{"n_layer": 9, "d_model": 192, "d_expert": 96, "d_shared_expert": 128, "normalize_top_k": true, "routed_scale": 1.41, "balance_bias": false, "router_z_loss": 0.001, "norm_eps": 1e-05, "tie_embeddings": false, "optimizer": "cautious_adamw", "steps": 8756, "dataset": "wikipedia_en"}
Below are experts of layer 3 (counted from 0) of a mixture-of-experts language model. Rows are named up (a neuron's input weights, with its number) and show model dimensions 0-191. Each number is 500 + 40 x the weight over its row's rms, rounded and kept within 0 to 999. Numbers have three digits each.
Before each expert's rows: a language model's description of what the expert responds to. This comes from a sample of Wikipedia text that the model never trained on.

# expert 35
Description: Nationality or state adjectives and names after the, as in the Russian government, the German Red Cross, French, Soviet, United.
up0:541449537527487505440507523472541585518514575540482493409553507503484497466560468486513491519487503513464486535495469435524464454442505460466554469448515442444489476517403422519428497589482529548512500539525504504470459469471470456495518520439467501571451514497479560544530470471523472452530448555482481518457475568567465486498460469540503487541505501468502468499449498445451495452522496506487462495455515556442482526445451534467481557494526455466448489496447471559484446443492484520430528463450500535492454474481532497519567454561515541460438459469461607454427563526397554551
up1:534455548456534439518457422584504427533483440455466522537575483473495496479500499438478522500566459557492506497520433570553507525441465524507474507466525425467494469543480435467527469535386573482501518485514571470522522500481468491502457518484497485519560489474483542450454552504537516485496503478540439486498427473549458430548534495501450473440510518366528499497460529530450567539460518541496564513504530436471544496506565463427469533569440542436485524509525487458494537525526547491544475566455539525468521478447474512473524528513450524510546515483463500505584482497582505443
up2:504562496535499614464507462549543566528528378501445488455489521533518505487538484450503549504540480518487495548398519409421489526515491484509497458516436487492500487480464450575472481516537548557523512492471434483482500451531510517429524478553505526428494503492465449500549481477521482417504486546500475474494434475540491504465471493488524501495614475503508505524429536524444554529492422424492529494477507510475440487521589591589513542555476474479523525549461509495446487522533475526477512527487515472427496589437502506521539483455484528489446480447427564499470506579538499504
up3:495493500451470538457551466514521490507530514526511510524497619454512448559526539590508475491485540517458483461494577481599493493528434421519455515466523458448437454560516440604503468496497498493488444454528486527446425537522553483428453507456494501507538482446525549510491562447452480490546512469501481481423489455439489525453506545488496518524485468495496583514460487490428421422531532539497566534512506556492495458563485460502499445535575606537482479499506498507543553533499498514466557516473454472450522467502476433547531416538535466460494497473480486481486449535562531454
up4:513502424553523467514439456462477528595473509438500525505509539407439495476515561448532581535480456468512520472505582491528478552494528506500548502475431512522487534512456469500503475515403479478455499417494506487489599514540467554544524494512460524479486524470441497478535455539460490453524482502515501497499579578533494506522493537551604521511482524529502459533542492468491510494520501404511593503556506552539535415484551480541469536477518563544419484493541561476528533498489541458557569485497512484496533506524568485541493555434582457475489534478453491474543571497457582523
up5:564557513527482558548484554485477501524465533447449471435457511488550506511546446448506490556492501471512479471496541489414497419584528526485477483445508494472583565504448391516519519524511491485525519438413442552483568407535509504539460456518486525434516514516530435471509486539447484519544531541499484459550475488528505496448469538471499493498521520485476496418531598518503519480488412458526501564536490550462488501502484553569547434492525502528528468472465457497536477433473504512513452540545495555543529562553482557448546556479477528442453464428515533541512455513408540480
up6:487506510492512448469518475449480558491504538493537540507512395511517493515562486465498600509570529539525533573431503516467404575532526485463443521539516439502507436540522533548485458453502531535503521599516433518512519437551494527553504464518526449511572451502460514526584469425520457451568518557526515502561476542470481490518500475508560508469433522495555538512588431568433484504500459504545492537471503533470484445503537596483554509584514503564463550497478525494505461548505458509522439475518472470524481458477527440458521530437483465447534464528455504538497449561506472483
up7:511505473524544496451507447510545484498518478460498500499530493430554577491486440558548500476525493602530513436430541447457466516436506481482476531486455508570464523543536525477496521482446491461490531506545513528513591522445489467502517464564487520478518497513512512496457417525484502511537472602464465475475515549497514458525545621487463441474472553474531486468606490494463459526511536486514494545446518542491477549562451518523542491574574526509533555499458493538486412456479516474505462477480494441556459511400460512463546428566490562555556477475529443471531496508465595482
up8:510539506504460531558500447498485483508521509526523443434530540448485531531573476597479447501415528449478514454438480490538531467502457485486498498514472527460528504501532454528492508510527453413528530453589465484485433495496503473540515523571557532545609466534497433524472487486456474506506508506373473454486520471565474467434508491491499457513468473544535506470530547462546462417501481507434498530563518551512489548477517476495510504559422575485475482519523465488427502623580532507455479497503517556454561409454438589535477507509452513507512458523479514540479526493524527480
up9:533563522448520514443376535560527489471502453573529516516520489468416505504537477476502427484536504466443479520450492483587563450505505464468559510536491449489487466522519506567480517520482541551511459538481537425488532470443483557459459558439466469493536508426504456553482535469536526464513453532520490447474486532512506465450538439506483457503470479430560536573550482439528559504469440480522520420491471493523565494523519446520535447426506507547448516453466488552547469483537543497489520493418515461491564551527475438474558526456535472469548460492564564479571528489501466571
up10:552497480556518446552537520508538461517510511461506467453491547502542597514455494530466485410461513467492506551555514469486490556467480515498522547531492518491569453483441485542477410546470527495533470453466451510427442510513534456514481536554571505453444522473504470496531478529536483458527566548497500567487529468442544417505462513517521525466495485507467442390520466491508505407506493511485515525455485516517555544420497549522475543489511516559536472608495517500471512475529605462413557480549492540533461444470455568524557463421460488480473468528459495487456500448461585489
up11:470478436510506476434501544463515516520536504479545546507549574484463480496562462454531495464522527576519446472484471524477443509499458486537473511470472441465452512552518463532515517461550496530449460524362468473525538505513502487439527452433429522435478486454561483528472519567504481474468417548551455490501535492457545470462521492552542472550483540546513467582461522507534541440466509497462510430462472543484456511491488488521473597497473472504493606506452466398484489585490494531512534571453488514459459435531508469489534494482544541436565541440497473523568512517516464582
up12:479509545529471513530446421518551511479537470479492438520542536490514468549489465440538534549542527537469498499463475483488479511467520432408480462508415585454519494520519489502451525465492486484458554510524475495536467446551563499420502509478512496440538472495392499502493535490506476465497507488469490456498469632513492543482517462519535537532619507442475460518523533499442584444432522529449487526451497425505491491514463530512411530482455475427541505490505490538459482435523406519455456451483424491447556505472565511538578540493455518522491483458495528459495480589528459497
up13:515472565525461524518492473500542544494498544442457527497439561523500551406499523477527531464579481522520528521446579484481534420448448518464515506453492578520467514494547461523449526537539435465455522445474480536490569458503548533482497520561491500438474528524504475483463497521493501419558518558558494514529548514540531478490479410558470507457486497556454505542531551499545526397517557431510431560507554541471491542499496542585513487553484519539534514550509504496463522606510543550491479473514477531489519574511483577450537562524472539463491445528453490502507538421450558443
up14:525514501534456507533524538531486446477467468465449483478456492479504546548575493513554489508462512458493506498409584464485558440409445546555569533515377507519560510510569439528502500477516490529538507537441402558524498520543452439547530483514487469565524491494516475478528452550549540527532578589429508433504469572488540509523492478502493430509493525485494490456512492514546468530540484521562569476497468500452599481550485543507505502477487460469470440524469486520536525544511559488586459552469499513463508524503519519552427512536481437519471495446493479511428503482401471506
up15:514475538457482555573452465502430528473462463529455532434537449482463512481493505586554480582430493459476519558496488531476524522565532505463511476533497509521519485519465444554521546507462538531482542550485525482528574499531466489478529557521489468499577526478479500513465547499516498504472449532541474583469490484523533426552520533475454492487484562493474464479492530420566488564424521501428517311486488470474526520509498499435536475589524443504461545476474478494521510480520504471503553557421500510472517470379561485449498475553481460501491514476442504467543507539534509544
up16:457484558481579479470504511583536509453556418580520556521453449543533524569461512496531446476536485464539527584509459479517511516536490499544478556540570512536473486496508501528530447539476475535523566547476548471539483502468531524600471479556454459479447508554437450541527541509589496435486570403472531500511482470487508516479540466515524463459480523491468501438492509540444502561454455484555474463492517427460459424515534494432444448553478470489516480429517519473463482525564509457548515534525469478484533463493511489417508454545533445496440512567456507501439508458537548445
up17:428543521454427506433479522469456514528522512472533520567451531419498464522467524542516565445424517573534500504492508507523491456461427580515564473496447578439516509473467467484505466492468521552517461470521520496502442481419499523521496546553505530585515452480558489505559484555475516573390525549509464517415511453524499579527509491453511485531535477501527511498483567522489503499502480548510498472524519509559515473618542497511503515554547483467500458424545524495450599498455512490449530441457470528478494514531473446575472569477480442513523556493565465495493508537481432462
up18:484587458482456582513537503575502506494497417519482498546489491490530510476483478505433432492444478527502426528450584457471474431520565587564489487484526459486484579535524487475472515507525466521447471554401502493466569448569515525499491521555577528451540458480472475486532515515486478490530512572507472485459474536452449506520478495466523512504564482514545467506473560535588510473512484474409482483502473568570505520531439555546490517432576506483523511456524483456519455487500492507524421538520473495481511541493554478501471500445517521535530490378494547539460455583498589507
up19:576494528510479583462543552493505482495487485462497512569436524456502573498526504504521560486487511491494481497540427516486485525525454517500462479501456425428454575541500472491527480513510487455404463502619540459533486549448546487463536438490469473488498481496587529476475545526476509524530425532523563453543456598529525456485529541516458448515483490483468453545506509548523521425450432506466490480472475553535494521555530473457526464530505528425533553462514506462487488485514474473430482554459485533440491514560466466446548407480550529457453530481507416512471567601443508521
up20:481536424593499527529503448501524510502460467425476526446494582480499523459545466544535497522526554458494494551573461412414533555562460513493433494453529546475542444463558478497540476566524555464538500453484396554512535485512518560528550453546529525508536455499503498482472405496456516468543490508551443488530505473553498537510465508466438443530540468474447520457418564549458603485489584465526529480490470485493544523466501525561529571464382489491487531476514541532510471467472492437520514503460566518454478512501520514486484482495483525458453507473520534531561475459513486485
up21:456505519466435476521457473531553487475504430495493516597544502532521515541424505548519522496481535530538509557466435483534515535512533438499443440474467512520434524489535451475385466483525473508542520582386481506460460538537450468472533484488412532553598513450470471559441513546570508461484493450511482522458544551536568476518478504489524570470544446538565495464576493460474454461500507496481504506526488459514522490466506479484515505511455459539471540566562453497541510506441436506520557486532574460489518568459467522519521513417452526530503516512532398539510494494543442515
up22:519479461534547580548442472471516446525509438517464537480551479416531503503479505560611461518534508505477529433500446505453551493459521488458470488480484554453521413522542440582521477495473459475550512393485463542510491484552543470516491462490542526493438477550448472451441463603505507505511478571507534480540492573538490432501544585473512557468503509520513481440462489555465500527473449404510491543469529525480459496454419553482534498525506494456557535519497448508462498435492600501487441474570585503527510497514492503472514539523485513549517463510456492500441557457473492479

# expert 17
Description: Pipes and semicolons separating numeric cells in sports and results tables, usually right after a digit, such as 38; 16 or 1 | 0.
up4:516502476492536435471462616426491543513558467490532497493505488546516550469452511454430561509561499454451538519528433492509472507499484477506524526513496572503651511505503535468483532505489491491471543468490473464525531554513494518494502488468514508485511534492457403459497499482574515485442455504568496397507505578510456488475489496535464553496448505523457450504536555513434477575527518424531503499499484476556539417547535549493465470531555470467568495495507592529510564497450542477594547465444479496511512472410544486490486430539499503513509414508526511494468479446529576472
up5:520483496585418510490471587439488511521568437527513522562528597455519466435514530499479551502538514473485485496527434568527476417497507431539527489504523376526492461514513529533476461501521520467523511496512537519438485541491528496536578463538541511454465492529428530496533549491544526538493541487530409441493462582482428487500573524474536460484507485508481537442517571528491470382477514539483488522531474484471501455399502525430438450428479471496513529501497506438538520526525518395520519510444499457507438486485536432495510456497532533520510429543510517487478503524550492510
up6:479460512469533483565522492507432479433503517489486482469514438545528442496501484540498477551509530494515567485530552499519491516439497541419525536509542555533448522514490493464498514486506520488486514602506508552516505461518526537487557451485502520514546493541495506504484509543500494394523520429469500485490624557529503386535473486510473626459548525530490468430578466506487513564576571537495506508497534462432486521570461516577401565488465479418489463506545537458491534484503532459497506484465486468479545548537507493459447509477525421517507447413490540513489519461528540587
up7:477419459431548449493530480541508573542503441496515510600471546482467558538447596506439457504514471527501441547502445500545499520520476533487455484484553420561608498437504499469531511496497554425477452518458482440537461498447521490504460460507467505434561448504530467512531464531491466498500463559412474558534524524457484442507448545502430526540421477503480555498494507489480473474513472556463569492470479476534442464491576464473467433569507539428473547462544442490515497470477476429534448587490527503512482521481451506574522463522473547511537545476504524500527497455471487513
up8:538516563499602524456508524455507483489473519540513448529526597467501514434536526520502471512504463490546479429538527534497471586483460488452466519527490437514549425555500449483537545483507475553460548466565446502476590477522491483495403501491449589535518463472503516491508476511577471495587534430540601516563458512552442486483522507455489438551519509526474510439539483497539495502477585458482466536527527492499460524503466480518523480441551518524462520490455557419547529527514549531561456595474514426455456525535525452533528438504543546449525545457489499468486482518521530472
up9:489535488439526420411434521466495515556454489535440490503532479455500514492480520518481547493548484466509555533489456490505473542596548467480567533518481531483499490523516482490546546529447484471490522479527390481510613495507487534434490533458422525496510509538579503483484479492569483494552552518503563549517524418529444522493513515521548481511536541506512462471551515481504529581500483474526447488497474549509465481507500441482497513447518498548479519515520515499467588527480442472528511397532534410521588554582464486507476508556579541491487646485488509475469454544554481488
up10:568537528495470476477517531507495575557444559478494488529506484520457506522557567451555573470552492487511525552475577512445497496500513502545516481474483573513559525459500515571522478513612461553541532464471486537522482538492486479463596545469468509588541517547537515488583510483555490460565531462503531533501471554461527549493600528505511474455530521512481416462499508566511458512489540488494437582456465508524499586505514499511484545455561535486516508480430579512524415599487400450526524491483556523498492434486574486470478475492514524502489477543523497479580500470478513494
up11:486515519445517516481444502446495488540487425529520510532518529468508481473482533392518489491520409491537484507489475465529512514489523479520505460503501530460551507573534489480481531527432506535537565439527525464504571462522558501491431566514530430437525498476560464481633454493453495486559453502537522480504494452603492492512548481504488455506548477473472501468514496546504472517499489412479523486498493450475491509457527584492596529484513490536524489611446458453495500533518583588449424527515459507488490502568492430561501466521543510502480540492513501508453478432563620459
up12:487480511574419559488436553469495487535511471537513510480488519505525480481548509552493525472522479560478530392504476446499495437497537449542548561527429378509472439502482505563488474444549471638557517491519566567404538495511497475527545434525503451503489457530474540467518490507522506531558552474549467541511502569497460499475586480546560461488588493569533524396486486552524516487483488438519455512500485507498493454444498509439408501486455478507546511475511523455506546510480514439573490527504520496490491521502554439508527488452503522507520492521449495502459487567515445535
up13:509499552508463447412484489499483460522456486491493474475434422526396476540483509459527530490480516518540561468515553436486460517502513482505539523538451595432544525501485569478512529496453437530518537468516473460520482490453410505460507473459487510498475556467535427446461465481530512521409429569498494584542530532517529543526566441529436499511561495514490523498433522522484561540470487429517455507519539526502523469491446492461455554567497486529567475504504456563508516506461559466557481525544457567468498563475496494444469496479487466501376442545486549521480502533490424435
up14:414520519465391466441595511484522495503506417480545518487436550444473556512540500506512506500486491481513520490502486456507495486633481480542488483537478541504447498510562454475475480459485504503500572475489486498503473493574507485497427490497524465482557492413523453460520503508504486540533489486485460539503519512478499495509416525513509436516544490532530434476471477490468531435469471454502565518553486534446485429533547513448489465471408484419532562496480542455486516545486491423484454439588570553460505473533423607499529507420486550516482549490473520496502584553481437517
up15:526529493469482484511416530489501561517521601501549466429486475574465526522481494501462549499491502521533509593526470542442506481431485571495538609527530468547520482457563528517422519516518546532528481432521534518499505507419438481533524496497487461577518501518441457535556569489513510496444551482475504475511497482392502532485589491455526511480505562404523522476506497551489456478560550506490461490506523482520499545385552464481494523544483475508576470542478532533457421456559458507422500498497548492513493405487527461526497447563435478490482455527552506478507539466490483474
up16:468485460536510536493519512442464431553560491486404514450476482439524457470452442433525476506443420505577516470443574491497501422455542481510556473536481575444499494544530499490466501556435478562544517464478481440517478506490520497476433511465499509456543511478417464465519514512423489455513471484498556497519425550517579569497580474504550481475474477495497544540460482487506596506470478427460470476518537490429508516541535506481582527480451513395524465533472476516506491496487597607520516543527500507447479510506470499497510544434485455478467463509486502518477487478549528416
up17:536519505593505570527524503521543498495479566501475494488436491437529529534451565538484505621523530559528457442454503523547483435494570490469478632454503476485460444449493437507493481530575482550530489540455465536538558520480522506488422416448528456529544416500488584485503556500491519477476511518503498536551480558468527522528546549484502554514511545418552556513484508492445517415530519476430479531566496476517501469507516503560514450510555552451469488447575478482503525494525571432509423504424495498500520502498534523501484569494478428518490509498496495526477550524542488498
up18:511396472559463569421485485515490501476494465513509468522469470454472563448479493556504636494489478542513552518484458493528527511543567542459553526522513516551554473437509547496507462510472498596501506545484576430501547458423483528515425469515525498534450477541517456491538440480539535508504541524506472563497490479501486461489518500525544488463531503473526463492447461573532481478498468402510464536485528530547517406499503506572540465483463479495453465493496461531508491468521499551508509561520532533477487491493514532514523455513621422485460466519527397539556524485549441609
up19:527477491544563546479524481417473473549504503503528474553469483469490511495472553525498592590493486612498449480510490548543494449466622583462501561365461526525471491518527500517478521450558513533511488495435552576541564480525446493503487561522521439571547444510472502514488510477496501466489508580487499520502486545524523581548485559533531532449550602459514474469494490506489479471465462485490470548520505458455502533454546511515538436535459550506469481466527426529492545483476477477550513534437514494489534519487471525551491507556441458513512583489514456482495416497531546540
up20:514516538529532542493451489542490460491528437500482531527451493485496552514458518462498454502465500486520527428527441473569522490469494454529495488498520455444488432567494523451513471485429503433523542440532554472528514471537465483488427531529561450398497513503525458472468444486482496537483399431553582541496551425570457496528447492533439439455509478525479506512524602481554485496500517454465469503511512467472521360520436452541507511472503471612507535557519442506517592520483521522485443490494424496474473583491482474519494472495506469521473502503526498564472438525481556450
up21:492463417494502497424482492480503501529530540513582512561593460501428483517573519445545505579534421554493485504482555447487470520591623552537581534500446547545466513490496472536517483520575554573506506498462544506505506487508478459520514515516401496516586517487465480493564461544526479480486490581509468547495490552490510460488525506483550489521461539491524470499488478534463516490462436456540480493497551534525409535477530482478520519523450478539560481496511455520478447477508499508497445580488569417485464485445467561524548531529462535512490633491488472496536509459508523516
up22:551503420504591491494548521546482522480503507507462526532513497464513499490545468524504486506498494484501514504524484538435487508479541511540462533522577529558530516534441506573529542621548490408404482475536462506588520587506512492478563518544475569505509452461585569444493485511490474522536531500507547586540486538474483531471579532507471524506505488466554520463571449468501590543490571534521451465519512515498520514479525455531544489426579527548530492528506533517487477434518564511508502494492526463513438567450423462390501547490469456521529470463532454475526448542466529513
up23:468463522487498512515427468467502527471509420469490454494463474467491506502576540525544497509510473544531552514506462463478569469502488510491496500488500511564478468501576483440494488556491582524519533422554566424507507444490505482535485511509505345563551498461540438512521537449462485521552505510505447435480512431537517406477544439514517557437500474434487468552504496563546451493543542446459455513536495488406497428419500579547481486534498428512470486512495471561498475508469508561456483517494587463465472479556519522533529501499454530508471457558551522483480434442465476529
up24:509441518564461517542516479518495465538453498487514471467569463540507523500546485462438486472464570503529486524480470491512586422466489517478501488530530481453614524554504511476439495448465534535446494466535558537483509482529480465504616481429502502428401546471442485463464510469567553524491570527406382438447528538511496556477540483533516540494484527511538478483412477499521469558530427527515572470479487501521507514510530499501466542513496468537453444435478504495467432569471493493485479480548497483480561468480465375524483405521487507520534464485526510529487503484472525470
up25:516380487501531463467448527457547482529483462516426503504535503505485479478485496474528503518496475523522475439482530460535424494473520493492436577527487494453501499532469516505465531487568436497501481455499502445500482518512492508518506523547495531534412474486464458462460504543515483481559504510481528463515549584523517521499548498538539516469517527608509532484565469547458502520487554452513477528492463442568468441407544482488504516483478467452523453457489545555525481504500613504648492544521528490521539516501619479635561505456485454507553554528464499505465507434531575499
up26:489486419536445522530447432499478515526482490495548540466477503412506535462616522531514507510561503523521535483470490447496482505527510513487506536502481444596524512482553455498484497409465533494491493499514565496399510424522489483499534420515519403423498508497481486492531561571633491529548534552529457489518489459490412444484493486481603470528485512518513504485465458548535495478540476456564517508555533542406508414488544488487501490540413477480525468473497516455459507479561483449519518487519496465500501510510485530492534553431446497513545469502519471469494482539484532614

# expert 9
Description: Pipe separators and labels in election result tables, such as Candidate, Turnout, Swing, Majority, Labour hold; also colons in infobox field lists.
up4:482519483475551456506459478551453482487512463454502548535441553522447506487520458419446502536433407490561483416551514553440626503490477513486553448488486517491596547503540451528501482572447476563461517522498508457489567505532583500489518492539510532384514498535452500500458515487483506464464519475495571504480489543479491480480565551497546446480502480509509547518481508520384548427595513519515536478478499497509506481511494488523503482477530495555463452560446532547580496400544508543524488528455525507467491567526437487406495481487573480508485500452507528484548496493501501466
up5:516561447479472481502516487512571536500544471553463550524499479503485494532490510448548455554442444525421483479457533511391560583480543468493485452481498567498527497460434475560529431497489500489514496520424445492520518554546540582467585424515447492500481458520448436533517461495465557474452478454523441574515504505446475513539601511483559511502514515508497532476528521570442528492598560508506583500475573483503461481484515524481427494511535519545461529479488543452560496485518540449456562490522459449511501531519575430488537451513577468489490522507432534483554499493518518485
up6:473560462478556453407519515502528541503467519450512522522546542563502432474511441532464533535530477557453522417569435478475521517531442542545492499487493438632561506452474519442454522425533515447483426531494499478520504468597546543520453506456481480482513521554559456559546459538488601520475458516431505535506504480586462557495480469519521527508490489499503507495508579479543553577498504489494515476485519574472527514542547460463478501451533489500444515468419518516529460521469490463452421466519559492489545454461445460503390463516503539499538491491519472522497475502512481540
up7:469486491498476495512470403508447444503458549518480498373543474423475512523495484527408428439463490490463557456514462572548502467494525492540562491462532526485476544506449522488370422508415520511550493520552554515489519487506499464514578536482565475541559496491446452558445547522466504530446521425519482536529569504438498410482561566538486541534506539513532485470490531520463490483447488490457502514483510529513563513523496452475523444426529564568501504534525496429496497517584493492513467488525504437514451455524504585552477481467512494507505472500432472534537473486523529504
up8:500480510571451466458497453442456455484472536495519482518542505473536491477472575498497519523507579588490452480493537494515492466494582467478439524436546481468452511516458502459497531559477493479541482538462478517513526492500492458537557496502523545540459528382444490512520448487478535426554377539535481552577516555445489426507570541529516518428490493477515401541524546468474542524452543454473536499490498592525499481539548529479520465454488436547539503471472458529516404539524435500479469543504476480576429487520542514549533442506556535496497542470519492491578540490518500436
up9:534534448500538522457557493509502505502506569456491419555531563527504520522489489479559582520517466509464541500480525513579461546502484463389506578475486504539496486486482477608516516536489462544433424496444471549541510500532487569466396506571493511471576458498548466475519501497496469491473557597508457489527443592471436530559489584495505473499484486487498527472525492499425465513554472515458529531490472499512514524514515525531575446550474494507505469505513479536509476403500484499475501524467537481498513530448607488545429506525588512496447483452467445465533467437542564509
up10:493498430574456514456451495493474526537496509521439492506524565493581491478489486437495512538465422515475543468501487524451624506476501560499464598509528465566540510533529447531444561438572446561510513389494559437502535480519461496488500494456505467520514506511520457461526512520481555548493544533509495494544461492460564451479644475505521550557457519435537466455489553525519493517513447512480486488567534503425493502471543497501511534492544532433476466486504527499504492435501505468531555487500592461515499446427571436496520558470506531485509509403509496528521448497492537522
up11:555504513475437470462464549444505563597482452566490513526453489427503445530536530401472483508450484454452489487503499536437546498506467552451485473453481540443530506567533534494518558450490501499506557483513617491498495516526468528457581541494548509528512485479462490530500448537491536400548435488503575522478481499564520575505529499489436464426584547500518456456522500466449500582507484444511519489499498460514478482500431476513430533485486473562528489468488482471474502524472512407614560488487524458488481601514507455546546447545476531497502463511524498499491467540500479553
up12:532523521530491584544499494531462494468530453503475544483454485446604461477501463489482416518500420507512460514450450528425504465497483512498490542493511517442531553554467450565492529488518477507516544458558566527514539490492497475486486548474435501381515510440529536447526518497543478558500538518496518438458494488548425534491535544473460510562483419467527506481567450520482548456477568549486572497503551510459500477510461529475530519473539566560443586606466479502491539527548585468493456529581459444411453569542481483495494500531530517483491455478530496520543493480519426497
up13:521478487528382536494488473583547459528503508478460486555562478463502469504519542484457500535462553484432544387485460465488509419472545480450549540467518497611461539514518525521443469540471506494516488411543560507486474523524533477506497427469451484538559499524476479464434479517470508504496483472513486469526447544468543508555574509591467562489478507439473542456463503511486468491490550458455476467456440471501500508506476462496523477505547540453521504418539463477562506489504549504466465488470481396512497492533545480653474554539484454527524495492508510536469486516504435592
up14:519465531503399505517491448541540485477514493544504482580525498537485472524486482444483532536524517495429487460522486519496442551465603532466487549448528536584455498476399482576558419505495446514516487524521544442485532513526466524608589506539513487509517470536459497502451524528494573533516569534482459479539491446505572473514567585435481493458532509481481517513498477529489521478514543459508521408486498467502470465511522525498442445499520534533551492508578487514585453483585551496502585529491558493532501537441548449528576465505589492525453504481468512539518521479524551529
up15:562492457608480551512520508402539500491467511493472453520526536512488507479514487428501532516453463470495531446479476514543602475474492514517505524463521497501549541465507474533457534508473386468483491446519540505509477446484461489492527474489534506541479453496443457410535504511459563539438513607525454463489482504485531457486611528509533537495487476446486434495500596510542456506532457513465446452499529598494497540497544468501517525539545517436482457556520467487604496480511467484491582459475573435620490446467534480532483453503516488480450461412517492514507486481521513487
up16:524494502575476481449539543424440524547499588499527518522549556540423524498482472537542571524519523555539439470467510510483539473495594567535477517514525440545468436538460490517517448469547442492522468466497520530507476519511554495525461482476455486515459479510431500425550503479506547515607447494475512463527527559487554493497528523465503523517591507478533497438501461478533539425559523529468486524538429495488518472440521497530483518485486576466504571450503602457484484447502540411468474528458567490562515519464513431513501472379530509488491567521559510522494554530540469480
up17:549520484477452520473522521518450526466538540487521469497600417561440532505506508441497516453459522487468508480502571512497498501535468526489432535529523517532468440451536446516571452523480497448518399441408524516503529532492469516501467429460502463508514469610490448510478526499475495531495457514469498490534544487475452504528507536446448533571511504455424514417460485547476473508422498515472497479581461558457526498517461483480565484477455513516432489530464539486473487500451483399505574595595533511492510532489509558473465478511463506439489472409504473541499444459558573471
up18:569386537525462494458502477524424472476478500526471501510574476478421477487457453488487489502520429489473572559537423524554470511474563499584560451526490493430582518531470463542516496502465481523467504456558527509536459547465439507450568566488428536478547477532503518406531507556530499438504462551457589581531496498527505508486581540498452514508533527457527534552515568467482512475460559510477519437498496411442484449474496487533462540446489479435509492504450466512470522448536559467505540568477440554511475489471533446513546510549540514533486520512492528516483563469526504500
up19:490493467585469551453542540521558446431498452447466514484523508522444469433479545497550450579496536485491471491472510500456478528478492510520437515413511561472552527534475492502503504518478496506421506479483557430518464464503468514445528529443418498481499527467471500415477533542503533445473476530470458571527510466538494555558578566456528500518412476457476498490566477528492524487482511435484595533572481485524484499550520452508543545449466429540483546506482424505540516447449609420470557560512476474527523463513546461458530417533532492464423480469455520506472492518473495509
up20:505473493484527488403469513460537493523491471474484486534497460568414486524479436541477522550509473502481490524462530523521514403506509494451502498510503562569443522447507513460539483515402534509525529505477515493478467509528421465546454534525464517557504542481453511431444464504439564544500477475503526468487579451612502479476530472524566516443555527508512520580425572482451473529588527518557457508503527448543473456480510514452452568511527519441510442487512473512492454516480579539484548537538522520485551489474522479513495448500607492528535522543519511468468482430615581504
up21:518480557498493526466485465518477462477521551499470455462426479476432500469488474624528539499502488557489540538521437443524517509485520480431474651460488485490448523493485482565534516500570543483410547550490539551505562554490489485502530494531505521399514483506481495503568446516500491432554548561533480484474465475491541493523524548490593565466446493502460516473478540505516450462455524483501460498468526542432541504504537493396589497510464517452505495541502510557512478580524545498506491547515557515420439512544483458454476515429485531496511484472486500553483466439421559509
up22:482517509507510475517482511579508517505471498462565567508483478507518538514476590552502501482514550454494527503464545497528447509479541509532448509418480521509459480516419545493501463536448535422522476521450454438487474529485428549506533439498567464517463493495469493401458489487585487521558423465522523491555509483475471471524541503457489482476440485486440451565574514396498501517467556479491518470503477406615505510564556490486537507473511548540460504457581581497594504554529487493573532425476482465454513532508541463473527469450518444478547455542490501470513502544535567466
up23:565543531473495494562450467571511496443526406492496382504568477429463501559488504532509560501534531521514558498486457490569541409500537510455529604500533467558561512446433483518509500548446516506480441531479550414514541501446464532498447537531553452463535486508567556553505495484537549454512493498553503508463456506480629502502475425550527479546510472456515522518445510502542527541537551499453501491503498458471514521488464464561459415484498454487443534520463478520510520527510485510522499482439503498484595468525541448532530510532422427517484460475517476514542516468551507485
up24:472452490483518513544524522492485484575498497493516552454459487458549528501465488518558560504534453475549482534491565509505494542527558479473525549459527498461466530494466556462565490487413529477499466467520478524487552467511553516475520513487514536479556512609598465477471503470548547455490487507479530528514455472486532505515484489445484563481490480487581421480505434486535517533530531394436478511481547410490511525561482468558501543504559574505509492470455447531496499549540513489538441414539515410524496583511577458585493556487497511553494556413453508486566438484480584539
up25:521577487470456493484529565454507508573500412527475468510442472495490484537546543408520541521525391463480525471460467530455505435517553527489512439518485482480510552570497464436511533507571443520540520407494452506527529488519444490487548559571459496525562528506492510473482471535471508526520471441510629482531529459524517465460507480557552445469565497499522468457571520516466553554488480403488486513518516456502482523544545485457608525466539531417510489472496517483529529558468463425440490453538509541511471544516468503545496530509544565471556475461494511504489463531554554466
up26:474506476520467493508504603458496510497582485486483504515490488515472462494513484380549575530503490460538476477435564493473554481440480512483467583478521574521528540466533518499517449473550455559516499489523576504488570487504505481488540515555542488539542512437500447475584494501482597530453516518516445401437476462528584446561637554571594499449469510485489497449507541543526454510493499524498505520503517505476530491503512474459531531489543508575470505529577461545539471472504502521527528503491529404519493457516526495489539499511455495508507449473520508497556420482463590480